From a checkpoint of a small mixture-of-experts model trained on Wikipedia: width 256, 4 picks a token.
Below are experts of layer 7 (counted from 0) of a mixture-of-experts language model. Rows are named router (the router's row for the expert), down (a neuron's output weights, with its number) and show model dimensions 0-255. Each number is 200 + 40 x the weight over its row's rms, rounded and kept within 0 to 999.
After each expert's rows: "comes before" lists some tokens at least twice as common just after its tokens as in all text. This comes from a sample of Wikipedia text that the model never trained on. Tokens count by the router's weight.

# expert 28
router,183,174,157,201,256,194,176,189,146,128,180,222,127,108,284,137,226,217,207,215,187,294,216,172,170,173,173,160,217,271,159,268,178,207,241,184,213,222,159,183,218,137,282,283,126,236,192,187,210,294,167,177,194,171,172,169,224,218,152,222,168,256,187,139,151,193,200,233,202,217,208,217,219,231,192,175,267,223,197,208,212,166,215,233,157,304,181,227,228,228,218,261,217,208,195,200,206,222,242,254,137,268,196,172,265,164,258,141,212,169,235,186,253,225,241,158,204,199,161,153,266,160,174,241,187,146,220,276,238,174,235,213,253,159,133,185,215,191,154,161,159,174,222,171,260,205,222,144,204,255,186,265,270,186,218,184,207,194,242,239,203,158,168,239,180,89,210,158,238,196,193,231,175,202,203,233,97,187,160,201,216,163,195,230,212,211,251,222,226,226,234,196,201,102,224,196,140,246,266,197,256,177,157,187,240,180,171,183,168,149,174,253,188,178,254,175,206,145,182,163,132,184,227,238,170,148,163,143,222,177,198,138,191,197,166,210,199,137,215,287,205,210,201,225,105,148,229,183,244,178,232,214,139,260,268,180
down0,215,160,175,229,222,153,266,283,150,199,186,244,157,246,240,156,195,151,149,172,189,154,276,202,235,189,185,239,203,225,186,162,221,168,150,221,244,158,176,117,135,283,170,245,174,264,231,216,230,229,215,143,206,158,234,190,237,141,194,223,154,174,166,309,239,220,222,282,229,297,216,176,211,233,195,267,188,177,263,145,239,247,213,212,189,329,185,171,197,199,215,117,266,201,218,240,184,175,254,173,173,212,218,173,182,128,220,180,234,127,243,139,228,176,227,122,209,186,194,201,235,174,198,236,125,212,198,260,210,150,147,203,134,218,239,146,184,115,207,128,231,226,201,244,229,196,163,190,267,223,191,179,277,205,244,232,181,199,176,149,172,158,212,194,245,242,167,219,220,231,238,218,221,261,204,194,124,207,241,192,214,202,227,202,280,254,225,183,158,145,148,252,251,139,181,152,238,213,259,203,174,180,205,197,203,213,173,231,163,208,152,244,212,181,195,141,195,209,222,207,170,168,192,160,156,172,97,205,214,218,261,129,222,148,182,247,162,281,197,193,219,175,253,177,219,185,173,231,162,129,243,195,196,227,217,159
comes before: " ", " \"", " —", " The", " A", " Born"

# expert 6
router,271,182,222,201,218,262,139,225,201,182,204,231,202,137,207,130,206,212,224,215,186,248,210,131,230,180,218,193,201,206,221,231,112,192,227,205,169,190,171,74,221,169,220,164,218,165,152,237,176,258,189,160,215,193,235,213,211,213,166,191,79,183,147,165,189,183,173,203,210,274,228,261,247,294,243,192,196,167,222,193,179,204,172,175,161,294,217,155,201,221,202,184,204,169,271,181,134,229,261,149,122,210,143,219,239,226,189,217,259,225,296,268,176,185,315,156,175,240,164,196,241,203,216,152,192,165,216,250,242,200,191,244,227,203,186,183,203,182,132,133,223,189,200,186,231,199,157,170,191,187,195,249,175,189,181,205,233,199,275,292,279,200,181,258,154,160,178,195,165,149,156,261,191,166,165,249,195,210,235,130,188,142,221,207,242,138,213,127,209,176,235,213,138,161,231,183,170,288,221,208,160,176,234,176,185,221,205,244,229,246,142,255,184,210,230,197,223,166,222,177,177,243,163,213,213,180,229,154,201,242,209,160,177,217,264,196,168,206,229,280,225,153,187,187,163,271,210,145,236,161,265,209,92,300,258,195
down0,203,168,177,258,237,219,250,237,175,288,183,166,220,156,206,132,232,160,212,124,244,225,187,194,213,160,196,196,136,260,206,147,255,218,252,191,213,223,178,172,192,93,225,209,184,130,273,198,257,219,252,158,219,119,215,251,155,238,146,139,206,169,190,184,214,193,232,160,229,214,239,197,194,240,146,186,247,239,159,182,198,198,185,206,228,220,273,140,208,216,226,194,234,136,164,239,225,126,188,148,221,244,228,242,169,181,128,160,201,228,206,167,170,186,192,107,150,197,253,202,220,200,207,171,219,214,178,175,162,117,176,230,178,124,186,235,174,196,225,34,129,207,205,263,206,263,161,227,227,212,154,245,199,230,250,218,243,161,146,180,254,179,199,238,249,105,174,203,228,161,125,233,189,132,182,260,236,214,197,166,213,235,173,184,157,226,114,227,197,198,184,176,222,171,201,203,176,250,217,203,181,208,208,207,155,195,155,190,234,179,185,198,207,236,234,188,204,176,205,209,241,211,192,137,170,261,194,142,235,211,103,226,183,128,200,247,183,204,278,215,228,147,214,190,180,256,269,212,115,160,220,127,238,227,205,103
comes before: " |", ",", " (", ")", "'", ";"

# expert 48
router,198,129,214,135,172,206,148,233,200,202,173,161,209,163,210,184,140,201,287,174,152,202,246,226,151,172,175,253,186,167,222,253,115,165,223,233,182,256,141,127,222,142,213,213,150,128,176,192,185,219,179,151,218,247,180,231,177,262,169,182,152,244,170,141,154,208,183,202,166,276,203,243,282,253,230,154,154,159,233,181,180,211,217,230,156,300,183,211,186,183,242,221,187,229,167,150,181,206,293,163,144,220,168,175,228,266,247,153,193,182,251,247,212,190,274,128,217,215,164,171,225,184,156,220,232,189,246,237,227,193,241,197,131,151,200,246,167,126,169,89,172,232,228,143,221,243,148,195,206,216,176,228,189,188,133,193,211,135,187,196,255,258,173,241,174,129,204,190,153,191,162,241,188,196,168,229,211,275,240,203,272,167,158,139,176,169,256,187,157,159,186,176,166,200,197,237,118,241,215,220,239,141,257,162,214,187,174,244,145,240,169,264,148,179,232,239,216,140,220,221,192,207,174,219,179,179,205,203,171,215,175,121,151,168,212,221,262,139,225,235,214,200,223,196,178,242,211,111,281,226,217,217,121,256,272,182
down0,309,238,242,184,214,254,234,190,200,211,167,163,229,166,190,197,270,239,191,163,248,189,188,202,187,156,236,187,155,210,283,174,155,247,201,239,221,307,157,187,223,164,201,167,204,253,191,167,180,77,145,197,173,244,135,235,172,233,161,129,216,219,175,209,218,255,218,202,197,152,117,232,178,94,217,228,226,226,222,179,182,206,232,188,144,72,207,178,214,153,171,172,155,192,170,184,223,159,155,183,189,162,164,272,239,207,197,233,217,212,155,213,255,183,236,259,177,255,193,183,199,256,191,186,217,184,167,240,170,265,247,252,221,248,193,160,161,222,189,266,188,203,163,258,205,144,177,241,159,292,187,185,275,135,240,237,195,172,279,176,209,159,219,233,215,237,169,277,139,238,203,153,154,203,190,184,244,214,235,116,169,208,206,131,278,188,220,229,217,225,174,217,195,134,213,177,228,104,223,169,150,189,182,157,236,166,181,180,222,213,210,222,140,201,262,159,127,171,204,200,225,190,173,206,167,198,232,225,150,231,211,205,207,141,178,247,167,102,230,244,234,226,205,262,237,139,194,104,177,160,206,165,226,227,209,163
comes before: ",", "s", " (", " and", " of", "'"

# expert 38
router,212,153,186,182,217,158,155,178,289,161,196,249,189,127,250,100,199,216,274,262,232,280,179,214,190,114,229,168,150,184,218,281,114,158,200,192,245,214,122,199,174,265,276,206,191,240,191,179,168,239,213,191,181,262,170,122,230,227,112,228,144,261,170,174,201,177,91,223,129,202,207,247,185,228,235,152,182,202,231,238,247,186,244,219,213,257,232,162,230,174,216,246,102,210,190,174,201,260,243,156,113,261,146,208,235,212,252,155,184,151,229,182,226,206,232,147,189,215,170,200,255,207,208,268,178,154,263,240,221,222,188,192,221,177,150,188,240,90,174,125,227,155,174,185,215,165,188,224,203,207,213,175,236,170,146,207,253,174,204,237,138,196,174,170,199,188,192,208,153,119,174,261,219,172,196,251,160,176,179,170,272,175,164,225,241,207,191,153,227,199,180,211,150,200,271,201,186,251,231,194,237,166,179,128,246,219,162,218,191,237,179,264,169,144,242,174,188,194,176,238,160,200,205,215,261,181,200,219,158,172,191,153,156,184,147,210,162,230,219,219,216,156,183,251,161,224,176,206,234,167,205,233,195,262,293,128
down0,119,218,202,267,143,203,248,204,168,185,183,180,290,184,136,251,177,191,246,240,170,179,206,159,146,264,132,226,217,204,232,207,194,157,185,162,199,181,192,189,240,201,268,169,227,182,218,207,248,186,208,256,190,226,232,229,205,265,243,115,195,129,199,245,132,118,184,89,213,166,258,186,181,251,152,121,270,253,199,194,203,178,128,176,256,182,230,269,202,252,184,145,240,254,194,222,232,193,177,251,174,238,156,240,200,191,217,203,238,200,175,220,204,127,184,192,188,262,178,196,282,195,231,289,258,180,226,193,213,202,217,193,144,213,206,198,217,228,202,195,119,262,183,140,165,145,248,175,91,152,194,188,233,292,166,166,245,170,191,211,152,171,140,145,238,247,169,210,178,183,261,159,94,192,215,251,230,245,153,222,272,231,171,212,259,214,177,167,190,158,234,191,245,194,173,197,177,149,198,206,197,237,171,165,231,181,243,172,172,234,240,221,197,190,209,214,232,236,192,139,184,205,200,198,255,146,171,243,221,278,169,322,146,192,200,246,202,198,266,195,205,256,240,220,179,217,261,163,247,211,169,200,201,231,139,188
comes before: ",", ".", " of", " and", " in", " were"

# expert 21
router,107,156,204,191,240,231,200,178,180,218,199,269,220,114,288,166,236,180,283,185,142,205,159,207,130,124,143,207,170,198,189,216,189,126,175,170,262,182,182,171,211,222,212,265,170,218,197,188,148,247,164,226,223,221,169,164,216,173,145,254,174,243,198,121,186,175,119,223,175,220,227,251,184,262,277,200,173,102,203,209,216,154,144,246,195,291,225,226,243,204,217,208,201,223,187,85,163,239,224,183,91,277,161,208,232,207,202,155,257,173,337,227,211,208,236,150,287,166,154,170,249,222,267,285,192,176,181,195,238,138,219,242,229,177,201,198,167,155,187,142,197,159,171,204,185,217,185,202,189,208,242,179,244,242,227,188,221,174,184,240,171,206,193,296,197,126,216,195,168,206,159,190,215,212,175,248,235,239,179,219,256,199,175,145,238,181,196,158,190,154,197,230,162,196,197,239,161,316,174,100,256,155,162,171,211,201,166,213,176,255,204,216,177,219,212,182,78,166,192,189,194,194,178,208,214,218,178,199,180,185,219,163,238,200,184,234,163,176,243,231,201,219,228,242,190,194,174,173,192,189,221,200,203,295,199,172
down0,220,322,210,174,251,200,173,215,159,167,181,235,148,209,194,222,148,193,204,222,227,157,278,143,177,241,155,211,155,187,178,219,197,159,245,207,223,164,154,153,137,186,233,225,229,233,164,237,244,183,216,254,237,250,222,157,227,160,167,126,173,200,162,151,210,186,217,229,191,170,131,172,206,183,170,181,242,254,209,124,204,213,257,200,209,266,169,208,207,104,166,197,273,224,225,176,212,168,215,232,239,234,123,210,256,148,166,213,154,262,141,282,279,163,157,262,161,228,185,277,211,175,195,154,155,208,202,240,263,149,186,192,264,264,266,177,170,243,224,231,273,199,131,210,274,219,191,258,132,200,202,109,187,180,129,197,198,152,170,187,194,221,241,185,210,204,239,201,194,161,176,224,214,202,237,169,172,209,185,278,203,200,145,253,178,233,109,188,264,196,218,170,211,165,280,183,202,223,225,209,202,277,269,285,149,245,190,214,211,179,227,255,277,210,158,229,231,190,202,152,259,181,242,244,245,178,233,208,183,176,186,264,130,208,166,201,249,256,113,269,216,217,240,228,213,210,140,176,197,203,176,195,167,212,242,158
comes before: " ", "\n", " first", " States", " United", " season"

# expert 16
router,212,130,209,212,180,204,132,165,206,212,182,173,198,114,260,160,276,276,250,224,197,163,171,258,161,188,231,191,229,230,241,219,123,182,203,244,235,223,121,131,255,159,181,233,157,223,218,203,251,217,196,261,257,204,190,305,230,236,180,217,205,217,171,238,216,210,164,196,216,239,259,252,218,282,257,142,169,165,183,260,228,149,227,256,129,319,215,197,234,276,192,226,225,260,218,188,203,240,171,183,126,208,175,216,230,222,218,158,234,222,240,236,169,137,285,181,268,192,215,171,237,206,216,249,195,226,216,166,233,143,170,284,267,229,177,191,243,165,186,119,188,172,207,176,205,194,187,124,199,268,225,202,178,199,181,157,256,179,208,245,211,256,118,206,215,171,212,211,195,208,158,231,234,190,207,283,194,279,165,267,164,240,183,183,185,135,221,194,259,144,220,176,151,124,210,195,144,215,210,156,233,223,194,163,176,150,190,184,168,160,163,212,179,229,241,201,168,80,208,211,201,183,172,250,144,174,198,102,229,134,231,158,163,250,180,239,231,154,242,237,191,194,199,192,150,188,251,165,209,188,184,165,185,245,227,180
down0,198,243,211,245,198,275,244,149,198,263,133,219,206,280,243,184,246,160,262,134,119,234,156,165,211,255,194,246,274,173,175,96,118,242,161,216,211,212,155,148,145,168,162,136,144,189,167,194,176,162,248,151,189,161,182,183,226,153,178,250,199,168,216,157,186,184,238,194,232,247,210,212,241,181,208,338,168,214,128,172,163,168,245,186,226,208,238,210,211,226,299,227,189,189,151,144,164,192,199,248,234,168,152,204,184,241,190,214,206,124,161,143,185,215,183,189,204,170,205,224,160,237,240,203,171,174,202,217,270,235,204,193,152,235,228,148,239,193,152,193,133,150,224,181,195,255,170,227,228,238,175,131,173,169,239,250,185,98,270,230,254,267,154,261,212,232,136,180,161,171,222,136,163,211,223,220,206,157,256,253,156,218,205,243,220,201,228,210,183,235,140,196,192,127,177,135,179,242,205,205,237,213,226,201,245,288,250,273,195,174,186,212,237,200,183,207,185,266,151,237,218,223,245,228,222,208,166,253,168,171,173,235,231,246,184,151,216,179,161,159,196,238,193,233,183,189,181,150,161,160,209,120,271,180,138,241
comes before: " ", " —", "h", " October", " September", "i"

# expert 33
router,182,157,163,198,231,164,102,177,283,200,158,200,231,139,203,188,190,216,158,225,143,198,149,208,153,123,207,175,107,223,216,271,139,135,243,241,233,224,240,181,245,244,249,262,191,212,195,187,213,235,186,279,237,237,144,185,210,192,112,150,172,187,207,216,201,208,56,269,209,217,257,225,239,304,209,227,212,188,183,206,189,154,261,210,146,234,275,226,210,226,187,195,184,218,227,195,157,202,183,166,151,268,182,167,237,213,227,193,195,166,256,205,152,199,275,167,252,194,124,223,282,128,225,184,177,154,188,196,203,141,152,176,247,198,208,183,236,160,190,113,200,172,180,170,245,186,164,184,197,247,183,230,163,176,253,183,241,207,222,265,252,183,169,182,186,170,165,180,279,205,210,226,176,281,184,233,152,199,144,184,282,190,190,173,224,230,211,232,163,181,178,252,171,193,241,187,206,273,224,154,167,234,233,142,202,199,214,213,226,222,198,174,169,168,260,209,138,198,212,247,156,227,169,250,198,177,280,161,198,167,193,142,229,278,217,273,164,230,166,229,203,162,229,279,165,222,190,172,203,191,233,231,103,251,251,138
down0,153,127,170,170,201,227,249,171,166,200,233,327,163,150,190,124,191,212,226,149,182,175,213,221,231,241,109,87,268,136,269,235,244,156,299,247,207,267,171,165,186,174,184,163,173,160,210,215,186,241,210,191,111,243,203,153,229,211,157,207,269,192,206,165,218,201,170,146,230,209,221,247,220,213,201,208,177,213,178,117,210,170,179,187,259,215,212,218,139,239,229,186,236,142,149,286,231,232,169,240,215,165,234,223,268,212,189,168,177,264,239,244,195,208,127,209,177,211,193,261,127,137,146,185,182,220,206,211,167,256,151,200,132,273,201,231,154,181,217,224,236,222,195,156,177,181,209,231,177,236,233,262,200,250,222,225,230,150,243,166,260,144,141,183,216,213,185,176,147,174,220,167,226,297,220,236,170,119,253,282,206,173,238,238,122,207,242,199,247,212,164,233,180,225,239,222,224,195,176,176,196,223,206,195,213,193,173,147,165,229,193,208,239,144,112,253,171,144,226,288,236,160,235,220,243,194,263,183,211,258,173,163,192,221,232,193,202,226,241,210,208,195,240,188,225,196,236,204,148,286,139,229,168,239,227,207
comes before: " |", ";", "'", ")", " are", " were"

# expert 54
router,232,181,197,262,246,280,117,195,251,191,186,130,183,119,290,150,216,180,169,190,202,206,146,179,210,207,242,160,146,188,141,293,134,159,230,209,272,238,174,197,229,172,276,243,170,201,145,170,179,232,203,171,213,200,156,241,236,150,202,232,187,175,169,231,140,172,168,240,176,226,262,228,261,244,261,191,195,158,171,230,168,160,274,241,161,239,195,224,245,240,230,203,193,249,254,130,201,248,239,207,182,275,191,214,240,202,199,173,224,112,275,292,229,125,272,229,222,166,217,204,265,154,212,177,205,201,251,153,203,174,176,192,249,232,126,148,241,138,232,149,149,217,187,182,189,198,173,248,196,204,177,211,202,165,209,125,264,169,267,209,206,215,185,269,163,158,256,238,221,213,231,280,246,261,160,277,180,240,228,219,195,161,224,146,251,162,204,245,154,140,217,168,219,154,237,225,170,254,213,156,214,161,178,182,153,155,141,244,215,209,201,267,219,130,221,152,228,148,222,233,237,157,150,254,203,176,198,142,215,141,232,193,199,202,199,194,183,167,237,216,224,161,173,255,161,251,201,141,206,194,225,231,166,234,233,158
down0,250,257,217,177,196,227,167,210,220,158,119,245,129,232,203,191,177,206,212,164,174,209,215,180,231,175,222,165,193,151,195,156,214,161,149,139,143,215,182,142,203,149,184,151,183,257,203,175,158,234,149,203,201,237,162,224,161,157,150,185,181,184,231,173,212,227,192,189,202,259,177,178,168,0,171,141,190,187,216,206,216,217,204,223,150,227,203,186,196,214,250,263,247,208,243,218,216,197,175,193,224,217,155,157,89,179,170,207,199,164,165,214,231,175,148,183,209,185,232,223,165,209,221,207,236,166,235,238,158,185,203,195,167,240,178,200,210,165,224,444,179,173,177,194,171,205,205,150,137,208,204,175,179,207,175,167,211,166,198,161,204,170,229,201,211,219,215,212,150,159,177,175,189,216,213,240,152,156,221,217,125,266,161,223,239,215,238,262,129,251,177,224,144,180,207,219,210,248,210,241,194,238,190,197,237,161,152,228,183,188,188,196,182,203,175,196,221,140,272,250,224,142,205,224,176,221,153,221,197,230,179,189,184,176,260,140,209,235,197,219,154,144,276,179,199,166,203,185,142,188,215,204,194,198,165,200
comes before: "\n", " The", " In", " He", " It", " She"

# expert 42
router,197,148,213,192,253,195,205,174,226,131,178,215,173,96,253,206,192,176,188,196,178,179,189,208,154,197,172,199,207,198,244,295,161,150,181,230,217,191,196,197,178,197,183,284,155,204,159,221,221,248,213,213,198,166,175,205,230,143,180,205,203,264,190,179,135,187,156,261,172,211,218,249,241,294,271,165,209,184,195,230,161,126,187,240,126,256,196,186,239,272,257,289,205,240,230,115,172,244,186,187,121,272,215,227,286,236,150,110,186,174,221,176,213,195,335,150,185,172,190,172,195,173,176,205,155,218,224,242,279,231,148,211,184,252,160,236,230,145,201,149,105,179,160,146,265,205,215,190,238,239,192,211,238,231,217,184,161,174,227,222,218,197,157,194,205,154,164,215,227,205,162,219,211,267,205,284,176,201,182,205,195,156,216,162,160,198,214,182,175,216,256,265,157,148,232,244,175,252,267,187,299,184,172,125,247,143,141,198,162,175,135,202,240,197,178,251,214,190,190,192,183,225,168,247,185,129,175,165,230,171,181,206,117,218,171,259,133,190,154,206,259,137,208,259,221,214,200,170,182,185,197,278,186,225,225,155
down0,200,144,183,165,199,181,212,161,214,250,214,191,202,220,203,207,168,253,194,132,186,233,292,184,181,192,190,162,191,192,270,192,240,175,234,241,169,218,233,246,169,206,258,170,243,113,175,285,204,195,222,247,173,199,239,126,137,240,203,249,160,169,166,215,200,154,184,128,135,205,187,227,184,174,211,176,241,157,256,182,164,139,222,246,155,237,181,248,218,220,208,251,230,123,211,186,222,208,255,151,171,229,159,192,261,221,141,141,183,204,224,208,184,223,242,172,231,137,146,226,214,177,157,156,220,176,261,223,217,217,176,192,241,248,202,211,256,126,212,287,97,177,207,206,152,179,139,199,158,318,202,258,265,185,158,218,130,108,141,243,189,124,195,117,167,218,208,276,199,123,158,200,236,157,203,215,185,176,151,200,211,183,130,176,196,248,202,201,215,212,213,254,176,203,195,255,208,199,270,150,212,178,225,149,200,250,221,262,200,232,153,138,204,205,151,205,179,227,219,149,235,202,197,229,212,209,233,233,202,278,166,186,120,206,176,171,261,227,163,214,180,195,187,222,82,161,237,165,272,210,197,209,163,130,292,173
comes before: "1", "2", "3", "4", "aged", "age"

# expert 31
router,159,172,210,167,227,157,205,203,171,179,186,174,184,134,264,124,203,155,245,233,229,243,162,168,194,141,206,233,237,191,228,249,91,109,233,218,190,212,138,220,259,230,240,209,187,162,159,148,164,244,199,197,205,183,196,237,235,247,172,186,225,224,161,154,176,179,205,190,163,234,210,200,253,312,195,188,191,165,183,256,218,137,229,201,172,226,215,198,252,306,255,202,164,219,192,181,138,241,200,185,128,263,201,224,252,250,209,117,254,163,281,179,159,193,281,131,279,220,133,181,196,157,208,184,168,125,238,193,241,208,185,212,240,242,182,238,206,190,172,167,153,169,219,160,252,207,207,190,210,210,179,189,198,236,201,187,263,201,197,178,182,210,194,185,206,109,156,236,222,196,216,250,190,176,185,280,150,201,156,148,171,203,167,221,150,216,203,208,172,216,218,211,188,158,257,237,181,265,282,193,227,130,135,166,146,162,172,227,217,191,227,205,168,166,261,180,171,119,206,241,152,233,166,251,165,212,243,233,231,126,163,127,209,248,217,212,113,183,171,231,159,228,159,249,163,157,170,235,230,125,236,280,157,283,252,135
down0,180,221,174,186,207,108,122,248,199,185,168,156,236,185,231,174,208,191,243,155,208,192,153,189,182,219,216,202,145,208,222,158,184,194,262,146,236,190,197,230,230,236,191,164,231,164,272,191,153,173,240,197,241,223,203,262,179,224,265,192,215,216,245,239,174,162,211,202,185,260,179,128,180,251,189,237,218,198,145,263,171,123,270,105,267,325,209,114,204,179,195,228,203,184,129,235,131,214,181,157,188,150,212,203,141,236,136,172,224,212,218,238,159,161,221,216,234,148,168,215,120,185,228,224,248,224,292,190,222,123,161,207,195,148,192,219,136,198,205,131,199,155,194,184,177,173,265,226,261,180,150,179,194,205,205,212,171,141,190,346,232,212,121,211,200,206,146,155,264,217,172,250,203,101,252,189,274,232,240,247,207,217,228,148,171,241,182,130,222,167,203,170,214,245,220,186,192,216,202,204,219,222,171,255,124,245,237,133,187,207,172,241,142,170,228,129,248,154,183,208,238,186,237,155,149,203,206,262,256,162,193,240,234,227,220,189,205,173,235,182,273,192,192,194,200,251,287,177,207,239,197,234,190,237,180,218
comes before: "1", "2", "3", "4", "5", "6"

# expert 25
router,183,210,240,208,243,279,120,191,183,174,108,285,183,169,206,151,192,189,216,250,180,177,146,253,147,189,207,229,186,229,178,244,111,214,235,216,238,195,154,83,202,126,234,245,156,221,214,187,184,239,127,173,252,246,173,245,224,202,217,233,239,186,137,226,199,123,146,257,185,204,214,234,176,272,236,201,209,144,205,211,156,126,222,206,143,224,250,198,275,260,222,209,187,144,294,150,190,219,213,228,161,219,195,171,247,254,215,162,260,169,254,238,205,227,199,112,197,152,215,163,243,196,275,205,210,178,190,203,223,219,197,170,208,237,210,196,224,173,203,143,205,152,153,214,190,260,171,217,232,185,169,259,181,239,219,169,232,182,157,184,139,183,97,190,210,170,236,129,217,201,182,251,222,256,158,239,222,206,202,200,184,176,160,136,155,167,219,179,152,188,243,249,115,173,237,221,177,246,246,120,228,133,170,199,265,113,165,209,202,143,135,180,161,193,242,155,211,143,184,235,176,258,195,212,217,166,187,212,244,145,222,136,233,208,233,189,212,142,216,243,237,133,249,255,203,218,253,208,195,198,257,221,156,267,216,133
down0,259,125,213,142,206,188,194,191,232,185,240,206,187,194,217,225,197,133,186,217,224,278,167,253,180,130,143,182,177,205,205,191,257,198,158,180,227,185,260,196,132,216,224,189,181,253,154,135,156,235,233,195,230,278,214,249,208,191,294,236,213,121,237,244,232,223,249,114,205,189,206,232,262,240,248,139,213,172,190,186,130,232,280,265,149,201,243,142,278,174,287,177,201,180,210,230,187,196,156,236,172,217,244,235,196,205,179,171,204,134,233,164,272,238,292,143,239,183,193,218,205,211,289,220,185,173,231,184,238,234,157,206,191,238,241,181,152,151,284,142,151,161,157,203,213,221,169,197,195,170,196,152,92,211,252,166,138,169,160,215,259,194,158,182,207,237,198,216,192,229,192,208,268,244,174,193,210,152,208,236,256,206,261,194,161,201,89,221,198,229,326,177,172,246,244,185,177,226,204,193,215,209,206,175,218,253,181,223,273,186,185,168,208,204,214,229,192,219,210,130,233,196,155,226,250,181,206,181,113,275,157,196,213,190,140,187,226,183,139,194,257,163,170,223,179,221,223,248,140,275,205,239,256,235,180,165
comes before: " the", " and", " he", " but", " which", " it"

# expert 52
router,209,144,210,172,236,179,140,239,231,162,188,187,231,162,234,158,231,249,234,167,199,267,170,237,180,126,192,208,171,216,252,256,111,179,281,221,305,297,165,154,239,165,184,151,229,188,135,140,199,239,131,186,202,283,134,210,217,272,177,242,167,190,120,180,233,223,187,223,158,195,238,207,246,240,222,162,235,174,215,237,199,171,210,186,181,248,263,180,237,191,297,272,172,178,208,189,207,147,241,143,153,231,210,236,264,153,190,188,229,208,294,259,188,228,232,198,233,200,202,116,244,175,189,189,233,163,213,216,224,177,195,191,236,226,168,302,199,194,139,114,176,224,156,186,239,257,167,192,190,247,219,239,249,208,170,217,224,204,264,202,270,222,117,181,159,119,237,242,209,155,195,222,171,202,149,192,194,218,194,189,262,187,197,218,179,226,208,129,249,181,218,244,176,164,254,176,120,267,229,170,207,210,244,192,220,201,194,238,202,228,149,216,163,201,280,227,186,177,168,181,218,193,151,164,183,147,227,142,258,158,174,145,186,215,216,286,167,204,207,278,223,170,205,254,182,228,185,138,252,217,201,183,162,234,273,142
down0,123,192,145,257,248,188,161,167,194,172,218,193,242,191,245,194,167,223,262,188,250,165,123,230,186,310,160,190,164,228,208,164,187,160,211,238,195,230,134,186,220,215,179,248,167,255,206,245,229,204,193,154,211,187,210,194,194,227,165,203,213,180,218,205,129,211,213,158,260,192,219,200,285,179,153,204,181,239,161,205,181,132,145,176,229,227,176,190,192,237,200,201,194,205,271,135,119,233,188,166,194,178,133,172,230,238,217,152,165,200,243,246,138,204,164,124,190,188,186,190,197,258,221,242,239,270,187,161,167,173,168,228,216,300,178,174,187,164,250,280,275,239,252,168,193,207,205,209,266,202,249,226,273,244,181,197,163,132,172,223,211,220,208,206,139,238,254,141,192,282,206,223,203,246,262,229,171,179,174,258,152,240,241,181,140,175,151,249,145,218,192,193,125,188,128,196,212,238,191,247,157,244,155,152,178,267,277,192,233,239,264,270,190,163,234,206,179,164,204,238,200,243,193,231,240,146,188,190,175,296,258,217,225,131,176,201,222,158,253,183,192,255,127,246,164,127,146,178,171,228,192,159,244,199,186,319
comes before: ",", " is", " was", ".", " of", " and"

# expert 26
router,168,196,159,226,194,213,126,161,167,185,133,191,201,92,236,158,218,225,267,186,216,232,179,222,140,194,169,190,136,178,230,237,138,191,196,208,268,238,173,161,223,131,235,246,214,169,200,160,194,284,160,189,220,260,153,250,210,222,150,233,163,201,164,135,88,166,231,193,160,218,210,264,209,264,230,177,214,208,215,229,202,168,250,186,165,245,243,145,225,243,187,199,160,225,235,170,169,208,210,248,153,215,189,169,206,221,260,177,211,115,272,253,186,156,192,243,248,173,226,176,227,109,224,226,128,177,176,248,238,258,195,216,201,248,188,263,165,172,181,136,151,181,229,197,194,155,232,229,210,190,209,238,183,250,180,186,251,225,142,224,209,197,146,186,194,208,220,160,177,171,137,259,280,219,180,266,205,230,205,169,201,166,141,183,167,157,282,190,173,257,195,252,143,127,213,235,119,249,273,206,237,238,182,195,251,172,91,189,193,163,205,201,180,152,202,230,179,189,234,204,204,154,148,249,314,156,262,175,173,194,157,153,163,257,164,230,245,146,254,215,220,173,167,189,195,244,217,205,248,122,176,266,145,248,210,200
down0,227,196,169,140,168,217,239,246,153,78,244,177,181,185,263,181,164,206,220,204,260,210,172,240,153,278,202,188,150,275,195,208,178,244,204,197,198,211,177,238,152,171,220,147,123,182,202,217,193,228,230,182,231,246,232,180,194,124,244,230,92,204,174,209,270,252,210,196,221,212,211,186,244,295,208,188,166,162,212,229,198,203,197,171,185,142,183,204,214,147,212,117,209,170,226,189,212,190,207,262,215,213,232,237,273,180,218,190,253,181,212,156,162,161,268,166,246,157,216,212,164,233,164,133,256,193,161,185,187,99,255,177,230,169,239,277,193,191,156,124,168,165,202,205,223,122,161,190,133,193,236,224,146,213,249,131,179,151,173,145,228,168,203,209,204,195,213,171,136,194,217,287,276,190,231,215,211,252,157,226,218,146,158,198,171,168,234,206,203,205,213,218,250,223,201,125,137,196,225,190,181,184,138,186,133,186,178,240,132,216,219,163,170,152,294,251,150,170,178,146,198,170,157,118,172,301,178,232,177,131,177,218,245,190,195,208,110,197,188,214,252,269,159,184,213,251,175,232,174,202,143,211,175,189,216,104
comes before: " ", " and", " which", " but", " who", " a"